From a checkpoint of a small mixture-of-experts model trained on Wikipedia.
Size: 9 layers, vocabulary 32000.
Experts: 80 experts in each of 4 layers, 112 SwiGLU neurons an expert, a softmax router.
Training: a variant of Muon for the experts, 608M tokens.
Below are experts of layer 5 (counted from 0) of a mixture-of-experts language model. Rows are named router (the router's row for the expert), down (a neuron's output weights, with its number) and show model dimensions 384-511. Each number is 128 + 24 x the weight over its row's rms, rounded and kept within 0 to 255. Numbers have three digits each.
After each expert's rows: a language model's description of what the expert responds to; "raises" lists some tokens whose logits its average output raises strongly, later layers aside. This comes from a sample of Wikipedia text that the model never trained on.

# expert 63
router:140137109169125161111104153108145152120116177103090140122119113126152121092104114129159102140146064136155145131149112146101138083141152165128131158146142115106149180138117135147118148141093111125149119122171119114111117111160105089149138166153160116128134180133163113154138113134098167148165097114171132131142110149164179158099139156070129133139111131153137073124117152148150087107113
down0:109105164124094140111148067164072146113135167110081117133099123139128176105122123088188135125154104112154161176104147117146136110162119197129116169122098104107104123109129146135125125147149078104131115154153135109137127173119094172155159101123148134118165137113130138105146145136132134154180079173139134141110119143105098134141121178140112172139085154104133136114146103151153128161124
down1:145133144145169162153112095091142127147116151161125122117141145094161114130129130130095135151104126092157152118151120090092121094162146163159105091115120109134135128144135154117096139164106112147148133147089152170110136179140122087092123160135148148128127100137142124116103060124068157147118137135118130124168100150180123155157109147133104114095089162136139120114107065153119142116085
What it handles: Slashes, hyphens, dashes
raises: "min", "b", "re", "-", "s", "h"

# expert 28
router:105110111129140125130127099070119132131083138130113094137132112160095108118146156115160127108126144150115071144140173148137136125149131118112159134134137124132142119116160084137121142120127110134135174168142106126123131138104114155150122149180102084169103097132099149105116165077105202107126115124124157125123156084182099081094145124131139123167116116092108141170145113077143119126176
down0:123110103112100121139102133145114123125142113152139167137149134088115130153099164138133125117139113136118115143071127144143147061158144158114107153133084104087148134181108136099203157171115143106160132145142136146142077125101139153141125117145115085151101110125104110120129117136119159150122151111124139131143103199110162135162134114100113184153110130156109078155109129071126134138126
down1:114126148139116174106133102079119146114120106180142121130167156087119082082178110083120109091099107095152133115101106084145137084120120155127174088124143106154157092158122094102125103140121117130115144179151163180078127123146080132123122153139143101094129187147149154133114143145114036141128117131113098093113182142131120079114129135103105118097124127104104120127118133120167145086137
What it handles: Commas and clause links
raises: " the", " a", " an", " ", " and", " one"

# expert 17
router:136158128130120116142119135156115129184104177135136132130110144121093158124126140116121142105116122138137100142163170123106130139157130136154143092114154105131116168080123176148130147110110115146148152141112147124098077156086083145101137161135140135109129158131143132124135114147057133105137117161149088136139109112152159146114148139163143158156110175120139129114066147181155132171109
down0:126134153132101139109145139118103125130168137179167157159116156129125123154155141151141149122168153138159109142126092153126100126118153111074081123137139080163115112147082145118115119112108093125107152102161120130143123129121086143129161146134157069159102139146144133134095191127121124148149122109085136149137170127141122169127126126125141127138089112117186144131128097133114166131144
down1:083121108113191133175139134149187108102108115090131139107144122144130138129126108115104139123142125131116142094103133130147102145133156132133104163157110094136162149148120101073161151174150137101122094121141135122173145148192119150189094156163141143135121114137091115190108151132151059097099139130141158143114132081133129138113108153064113130140111111144139096151169144090136079120118
What it handles: Word-start fragments, quotes
raises: " and", ",", ".", "-", "s", " the"

# expert 23
router:105139149111120124145114132171163125172122147195119132112138117128144186131149112167122098149126116111154087124110130096072129115114141118144093134107097158099132171151113100126161092100099157113127140093156136101139171129135138110170086130150134128149126090140112124135120138142129138159103126156117147147095107121158103107140108126106142096086154117135133127126195137086129127124104
down0:103166086148100165152101123190097107129142114106126158107160167126074093121186100109131130116118131179169128106154125133125159135136083138057139167151131133132158142144100135081138155131134165120135133146175127132152146105154129140107128120123163107083107129160125121139128090085127113141121106108106154120142111104108102143159125134108137137102151111144110154129104133138135189087125
down1:127147135104109149101123129124151078129150151145164170117145078158116119173099119134161179139134125104147137137109138091090181140170112131139129168108105163157166114142155148112140104136170128095153125140103149122119116075128132074133132150097115164112147119150130123068163186113122146137103152141088115147147103117180082100169156135134145163155155116157155135113134083112153150149081
What it handles: Table cell separators
raises: "\n", " ", " 1", " 0", " 2", " 3"

# expert 44
router:101160149112140090137129102173118165142109128156135162122118098127111106132135089168078125151162155134123101130158135101135141136111132089137118168110123171147123149109099100134090098124123161120124117081110127109128152118120128069174072125090109147123128114126095143108102104127158116141083122121136156109135132115101100101127121086094142100137137136111156130140104129147137119102131
down0:148136143102135116153130132130135136167136123130156119132151125151157169108097090089169142106134085138112098106118146115149116139187096141089116077135169130153109117181176142124133113111162125130145134143158152140129142161143153107129147126081128125146142126129114082085116157097132134100127171115106107130126113118129103152134154137153116122146135083084130129088108112125101107157147
down1:113138137108116163141081145093115122148134135107142144126111123139186162150095119148156127114099131123123121116091141151093111148128117159092141139115115137129141122134136121130110111120096137112130108206100113131123122127083141093137103146137144136107116119106102126085118149119086122143140107103143107147137132157119157103142158120140154117161144137124118113114138117126104151148104
What it handles: Table cell separators
raises: " ", "\n", " 3", " 7", " 10", " 2"

# expert 50
router:115118127166059143113118135129142136127113082100153125119164168142159144106163179126140140131136108157164142128125160075133132159145165122128167148187120121114133163118094129140136146153187163085134123133148094129165110148121139127157139156156160102095141135099168103147115149132102131109174126162170159121132132156122096135120117110135142119152136158129116099128155099161125131116147
down0:115108120103124098146146170149098056151134107121192141122189108089118127141084102104131142109114118151071180105107065128110119111154175157101140134104139146134139117095176138142131097130136100104157161122106117107133148159132134084159085107104173151158113111122146146132120121123104122149163125136127145142151136107142180119120159129126157103139092115131102158116123131111138137115140
down1:142176084125161117155142133117115153108145121083110120115149145133143126104103120158093131139132141131120164089147112134153125121139127099107117132127139100106129149120126127100160111102121101142117137154157127123164130138144145084118102128142057138142146136140131096098148180103104158159089143056146162110158123161117156160152149147145104104111158129122153071170110102114154137127152
What it handles: Mid-word fragments
raises: "st", "war", "bridge", "-", " of", "co"

# expert 47
router:112144154157168145105119153107131090098101138134164141153123129139149113136125125132080113114189188113127144166165150121139137129115083117130096121084134122133111129108087103139119116086093147163109156133161130131102132153115141074115113125109099135126183108162132166119086117172184097118080114132119168147109129183163166100119108114106126080144147111094135156146123097152111119110142
down0:119147072174138147122136115109151084118152137139133101146128111138117089112140124148105108121134140135114127138151106189129130121180136149142138100101116159148150117143159156140107128103095133138138098122146167102138118125113109136111127108106158126131162122157143156157130146139110129105129121091075112098108115137132148111138143154138115160127095122107109128129163131146118112114109
down1:123079122141151158161075088136123137179146118120147128109153090119155130153124128181135139131140098130132165153105117172175118140122122115118129127103123114160152122096153125143106109147151101147134114122143136136136139117176163141101061151139161098143108097094095142117119102096127120127105151170093115161114119127124087127146128075141145126121077144128116115085122120090140133166148
What it handles: Biography intro words
raises: " and", ",", " the", " a", " ", " from"

# expert 37
router:102143103098125170166138116121131111191093128126074129114094147102143122094132135091098114164100125140109169135131111172131122115134208139140153081099098098131118091118156109091125101119140148165077129074155104122137136142168168138116110119140144142164106111119165105096127133139163143129112137059112085112102158156121135135105109140138091127101118095136096094170124101126127135169127
down0:112134149125154118105111125123156103142132111137148149132146071154157129096154136140132113151172139104154139170140120159084112122160162117112135146139120118102143135123150170114132127145142105115120120107127115187132099095127129087116115146140134113115163136072163085176148182111158114116109121104129110111170164130175103113128111158149146106110127133127124115104087138094137136129106
down1:115139154141092126125155123128114152122101125149135177144114191136114117125165100134103105156104139102127079131155065123120061148113107146117132152131104119165141126111107126070105132084152074164104131122140119117132128181094124171127146125148134111155201089124087139147134131122118135171123127143173125144105139153091144069102095081098143116171165093194143149113118135091102093120115
What it handles: Surnames after first names
raises: " ", "s", "'", " and", ",", "."

# expert 61
router:146147143140114145097157179104122116151175160098141116148084099159164135117128163176148118098124125167111171129125122115094149133141135181149145152106122133075138149112114172134137123154116087121136133139114157155125103117169111118104111105122148130107060101121121125162125134163109115094165118158124083118122165150103110128139103113115128112133158127120123118104132105136130166180155
down0:164085107149119141084137134113133123159120144153125132159143122106165108118111161131162085159124166111116090155131124126130073170120079185159097116128140099140116100172130138121092117171121123110134135141133119076125144102104124134133129059131104178150090104138097148100129136114154086119138138111088101134097098071108130124110094178140102146088131131125125132160092153134112140110143
down1:144134140090145154116114154097110137097173114150123149119178085083111140138119140141103109152160150149115109121145084132105107154149135172119116162116122174160161097086139144125127145064116110163113081121165102143116099070159116131148121097098163090136150072106125104119070171111142117148120174113129125138133144094143131130144105142116103117123103121127081153123114137136112114156148
What it handles: Name-internal syllables
raises: "s", "'", "-", ".", ",", " "

# expert 45
router:157111171130148159138100178140124106096129153154150106143124119181147161147122142152150124129120126153143156170129107095143145140109106122121172132152147103125126133105142131129093146121116127153150155100169138161110109139115116137131112151149114084136097135197125115138112148102071142084161075118137118105165108105133174162144108128195141115128106138149162167128126096184144137137122
down0:158146142157182151102102156122099111139123094103082121098183093113112100150156125085165111139157151092121157122141108105123137132141158128118188111116107114156073100138092134135128153137126124154140120166094124135106139150092108141152102151089176080136108131169135121149151165125124162120104127139088141113094138107129143123134128158130125127112114110169126130161124100126130170092126
down1:130115171156138145166110166142132113183113139121101201110171150173149094124141135140098153130151164157129133127117173124127103109110119137160143127142126133136084121146075118144106164163155140101151124108107111142141165098125099129099104110099141163151132106136177099162101106102096130111148110099125149149141134131144129110070170157131124140171116136157125162150133105147157119124146
What it handles: Date numbers, word pieces
raises: " and", "-", "/", " ", ".", "–"

# expert 33
router:126128132101083090112168129125148156170085086105104147131166197077085146089120110161099099143099126113177149135121100124151174206116163143137161144098133111136130161112154138129140099125137107119120127126140171152154116111157158100132120164159119145118120109118152088149150132110112134151146171140137119117154095115147099082132115153122131130146144125107134064125127143128085140102155
down5:133138126113159126096137137118151104161117152145120131119116087164131080115123122129100162107097150139145097103126157089084171078127132108141154152117054119130199151124143161099133109169140114196146085110111150117112155109094098142155133106162128094106100122113097153157142120120141101159118097132143137157151145166103191133103142162124134141131064115122130176168087110107134115126108
down6:113150118090106150070116111128138205132134114111134127132107111092153133116149128144139118140127124117097140131150127078073137135133156118116091185102140158162183153143141155131113132127119132146111094158134177128120161112060111100117131125110162142125116147124149118127107107159162157113097172118105114130124133109098112146092123092116120154129161085104149140098156117126146106125079
What it handles: Mid-word pieces
raises: ",", "-", " (", "ide", " and", "ty"

# expert 40
router:160133137107117149127128132131178107111128096122121145114145153123136119172141154130180130125085130151147145158120112114094169126128136128154163118177116111106173133131112122143120060155120110117158105109144122172143112096137145102111087129115167163130092151153094094172171152129094143124172128102149161114108135122134120115143094131106120127109100141133116140137123090117081132153138
down0:130118119087120146123124114126082180155098184173122086119087114093191186140089144124097134097146137142118161110109105129115141171142132168106126056073109156065112111186128132090130131125129132143109137141124068107101137142100094131122160171137114120117108144180124117119115081143112120155150130129114098125146098136159154091137117123139148141158139101099130121134129140160110124135065
down1:135107151106165145145107125121154141143098103087120122127147169158128120111131119137158096098135143154145095130139158185097152087087101163112160152128162142107154116124076159170142161138130146153127099088112135141117138131126115121068144110156180127135105112139109104137104195115119169108138119156137095104157075176102074140134078119121120196082126156120084142131104118133157137154098
What it handles: Mid-word pieces
raises: "s", ",", " and", ".", " (", "/"

# expert 16
router:142137153151105150134127150115101133170109142103139139116116106166098103121152134092105128132132135068115087157110158142129144126087113172117111141155095103126129139122157130106121150125134121135136137112151142108155135119112103155117120156113134164074150132123104162135145125087096109145133141113140146132119159104112132129170159121160102106106121110107118114117103132075166153124104
down0:077158111159117108156115111115145129132170109143102123084179115160125115129120102173145148160106068082117126121146104120133126111140174158156100146141107109145129143124131189115145111132164134119156093124116141137112065140146089118136160121115144101149108136155134124096140146114148138138165101162135123140087101153123129155096116186181145121107151144131097112125112152117135115154110
down1:128110139127130112113091121086184083132126135120101104132106168154139127134129115159176110121126186157139121121125138109138126108132125139128154128101160156103075092100123110138160151168120155097108132148084112163119143142144141109131112205113122085119119113154119141170145091128112170117105180141125153133181126139124152109092124105086092083161140141099138146169154125130118114093155
What it handles: Pronouns and relatives
raises: ",", " ", "'", " in", " also", "\n"

# expert 29
router:104118145075150146152120141171151125164129149105116129143119087107175128144164125114124151142132092112113077090096138154130132093161114095146120137128100146111165146108146132130130111148119133103103115134106131110146142156137156126137081130133078110120116142084135101143148124096170086142111127136157147129138129125119086158119110121080136090135147097139086140130123133138137097108110
down0:141137126086116137133136146107136085159163148152103141126177112088077149120126115113141102138162101116125112178124117162133132088133143135123128143142136175088127148131135107122126142138122161137153113073118136111108158085140131129069173173133179108180125128133173133115163099188114161093112154129120165140127178164158141134162116091108097160104137150135132144114034124114160157091183
down1:125145144113115143094170132150109109158147109163115121167082093118132113100117143129162111130136116110150110091138109118138099124127135126154119147104092160124103158103058094097179139123108165100183163101091147135136156144121080188134097163165152153123129212156167150096138091144143110121112137127119130114120132177107133147157128092083111151139125113097086082114138150099106146139173
What it handles: Date-column separators, list fields
raises: " ", " U", " and", " E", " B", " A"